{"n_experts": 32, "d_expert": 288, "activation": "swiglu", "n_head": 4, "norm_eps": 1e-05, "rope_base": 7060.0, "init_std_o": 0.0, "lr_head": 0.0103, "warmup_steps": 125, "decay_shape": "linear", "batch_tokens": [65536, 131072, 262144], "seq_len": 256}
Below are experts of layer 2 (counted from 0) of a mixture-of-experts language model. Rows are named router (the router's row for the expert) and show model dimensions 0-127. Each number is 128 + 24 x the weight over its row's rms, rounded and kept within 0 to 255. Numbers have three digits each.
After each expert's rows: "gets" lists some tokens that make up at least twice as much of what it gets as of all text. This comes from a sample of Wikipedia text that the model never trained on. Tokens count by the router's weight.

# expert 25
router:103144110101161098097097099113121147137149107152124095131098139109158106118108104101136112102113104108176160106159136123123157110105134105156145159150149158114108099101163097158103145097106163137101165127148110146132097153140145150152105101095118100141149150143158104111152156116096110148117149099161146114126093165120128107094081110151103141135152151099163089166156115139108153106165
gets: " is", " the", " are", " The", " a", " 10"

# expert 31
router:121133133123130100072078083155106122136150090156090125135132146131160101138080090112098134100122112098174190109170131146119148139101098117146124174172136151088119111105150115163125146108097133121096149096116121166127110118126158110131124090102140150154181138127153127123119144136099147146107160128152120120154111190136142102141114143137121133138116126109132076131126144131130142095115
gets: "im", "it", "am", "ub", "um", "ip"

# expert 23
router:093125146093159107117099101090138157143132104136125065129077158117152101120096103097151106106119098113141184119134155133135142102129119139119102151169131158099105104109173112134110121117098178169136171115165081122122112182119121135137151123113123128118158141133159129117144138110123107143100134088161130115108104155134155124089121133164116144104158130111175122147141130138134154095167
gets: "pt", "m", "th", "rm", "t", "ct"

# expert 29
router:101144118124160097098099093080128143107151096152131118149109152101132086112135089098148097101100108101161194121144138114138140115083130112139146175152141177131108109126162137123091153098118167142097167141144113143127115140149133150139107116077114128158152129151137094101121170090093129135126140139149123104139101142117117117105100118133108138116134127109133108137181095142100167085132
gets: "T", " T", "t", " ", "0", "S"

# expert 14
router:141125095136140089117116107097134133146149080133136120125100126121132094111114121095122078108126111101148172110163113136125139104119122116142153176158163135130124111126182113170130127118104138131119164151154143133140124139159106169134139126090133104142161129115179094109164143115099102165139166123175147131106071174111103087096111132139082110127164137109129116157151139119107168112156
gets: ".", ").", "?", "===", "==", "!"

# expert 12
router:114147123130144118108091087074118151099147087147178118146097113126144114117117138085134120084130085131176123107151109108139140129122123102143128174170164140125145117104133128170097148091089157118126165134151109129139082135121094127132110101119137095110160128164131091130159159099122127106142126115149143109134060156131136104100119122098096113126136156081162135153140153110145131101145
gets: "ra", "x", "ma", "ex", "on", " Ma"

# expert 30
router:128150091106149064110110090115125131128144125136146091103085147108170114129106111082146143113139098133157128096147161133131151113107128080132121136143109128151126112117147096154117148078089149129064147147169152154118083107156127151163100113088133092154152168135133091134132124116099134161122155104146114117114101146119092122084089108129118149134114152142138081140108143141114130112143
gets: "o", "co", "ho", "to", "no", "tro"

# expert 22
router:103129116137167101113086081121101150170161130144101122119078138114150145118117126102151102103089106116163127112168143123108202132096157127129141139145124178112130102134130129114129119093141160141133175141135125145149083113122163136168087116099126110108152139159167123085137119128099132126102136120179141116120091139103165134142079156154108159160141137113127116141124116119085145121136
gets: " de", "est", " De", " pro", " Com", " di"

# expert 9
router:148147106115144083096115132100108161145122119127142090124139132119118076116144110106130103102094076139164160121166136143093149118133103099135124131148138140128111113108155126157102114093129158127136139144152102143147088135142136155130165095134148103126198104166161112128176135143092099142111132104130140125100107152130157102110087094136113113145149136075112073146164124147123157084111
gets: "h", "able", "mon", " mo", "ical", "'"

# expert 6
router:105144110103159096097096099114122147135150108152123097131097138110158100120106103099137115103115103106179163110160137119121158108105133104157145161147148158119107101105165098160104145097106165137101166132145110144129100149141136149152104102092120099139151146145157102109151154112099110150113148104161147111125092168123127108093084112150101141133151152100163088165157112141108153106163
gets: " ", " E", " f", " 1", " p", " F"

# expert 20
router:148145124131147095119107068125102149134143134166146115135109137110111159109133102084127114088130134121142145125145144108154189133135110124125133146104116142144116085125155110163121112075116174139116191093144115185119091132135138130135094137107124088115139141138164133151110166109094139117141140139157146138134118160145116094098083128162104159149151166161137139156162099143083137110154
gets: "w", "k", " K", "C", "W", "rd"

# expert 21
router:123148118110169091090123130094133158121134136156150121139091146141122114111105096106126123114120133138157165145155111140137130141131119122123145176097142141144132106130165144154114154083099157112111190111141121165130089115145145111183074118118144110118166161134134124117167141111095118136078156121157104064121125176132137124097110100128099165125150133103164108145159117099110125163136
gets: "g", "ag", "b", " G", "pp", "ger"

# expert 16
router:087109123141156104085084118138126128136148100171104088122111142133140118083109133141137124111140125113174134138189122134140165097079164138138139146143128170088120067088127079134081132126093182128127195102122107129113101142101089132136080094119115137123133150156158133102140127134127096139147147114153130107113092127108149102140113114123127133171129115119140137148137113146127137126115
gets: "is", "ill", "all", "id", "ach", "and"

# expert 7
router:105146110101160095098097100112122149138149109151124096126095140106156101117107102099131113102113102107177160108158137112119159109106139104160144161153148158113108102102163102158104144102107162139103166127148112147137101146141139144153116105096117099139150143143158104110152150118097109150120148103162146111125091166121126110094083111148101141128152153102170083168157112144108155104165
gets: " of", " to", " by", " as", " part", " not"

# expert 8
router:132184073118111073095077113165146136149165142141168094131097109141153144127128116127117129088108129130137134107159134093145160103128097124140129135149141149134107127097143127173092122087113155120096164102158124168119106139115150107123121096138140133116145165132146127128149127104110093123098159099163137123139106151148114119112093110135092142147148129100182121168158125095080154109151
gets: "ri", "in", "li", "der", "mi", "vi"

# expert 1
router:096124110152162124085075102141123151113139114146144081103078164135176129108123142073152136102133113113155158141159148102154158120125148112126153146132132164129104128106162133138104132112076137114102155116143141136131112157130156148152084111084141083123151140134145119129148116114093133117115140091175142135126085150134078145120122117177120118145164141086157134128140090153121145108154
gets: "te", "ne", "de", "ley", "pe", "we"

# expert 3
router:139149132112164111115101105100106146134182135140123117115127167110156154105100104101129108097098143135161173136142136100166153093105162120150159184102107151139113108121170143151113110112133147140067137121140112143118119170116171123166139062082108129162133133133138119120102123110122083128155147126174106107118122139116119133112133109154099100141134145095139145138138092155135160107166
gets: "ate", "ine", "ite", "ure", "ance", "ve"

# expert 4
router:123160101138138099118114137100084150142140100148115092106089133133153131137129124116105120127124105121177149116188100140146161112070155118134133167145134127112125081106162103152100120096089134119111153146134131131111110154135142168152163112117080108100159125138143114140169141130116092112103158124174137115103095146139111128089102086181127124152110156088119140138143116153099134155165
gets: "y", "ly", "ry", "ary", "ies", "er"

# expert 28
router:114139135115141128132103115097088169121138145166159102150120164131157113126102135095152074090099090110152125124138147153167164141104131133167136161133124109097116088136139117130095127117112139098121186122149089137099115117147144142147114116108126110118131146138131080137153138098103127132151147115173114112119073149123135127122103095104130134141125135058132138167165124134087188138162
gets: "ed", "ing", "ated", "min", "ted", "red"

# expert 11
router:076129116111138101102115072130125169148136112157137135158093130119172120113104084133135103090142118127149154121167142139125172132135142120132134183132140128132104126113171110164092133098071149132063169122122141168129116129115117141158104127122148107107157129119118104128164159107108121140129135120148119117128117190134098117092114120129118147099170158121166120159158134117081129125161
gets: "n", "u", "ev", "ov", " N", "i"

# expert 5
router:110128109114183099085078126111137115119137087143120127142097168139138122149117124121153110106139140110146135101158168143141164094111160097169126161151151153142117082123163119148106144105143132132082170167180119097129073142129121136151116091117089123111138150128186135121117126129131137169108136081150131104141049116120152113127133124113117138114137146095152129139148139123132150137137
gets: "s", "es", "as", "les", "us", "ea"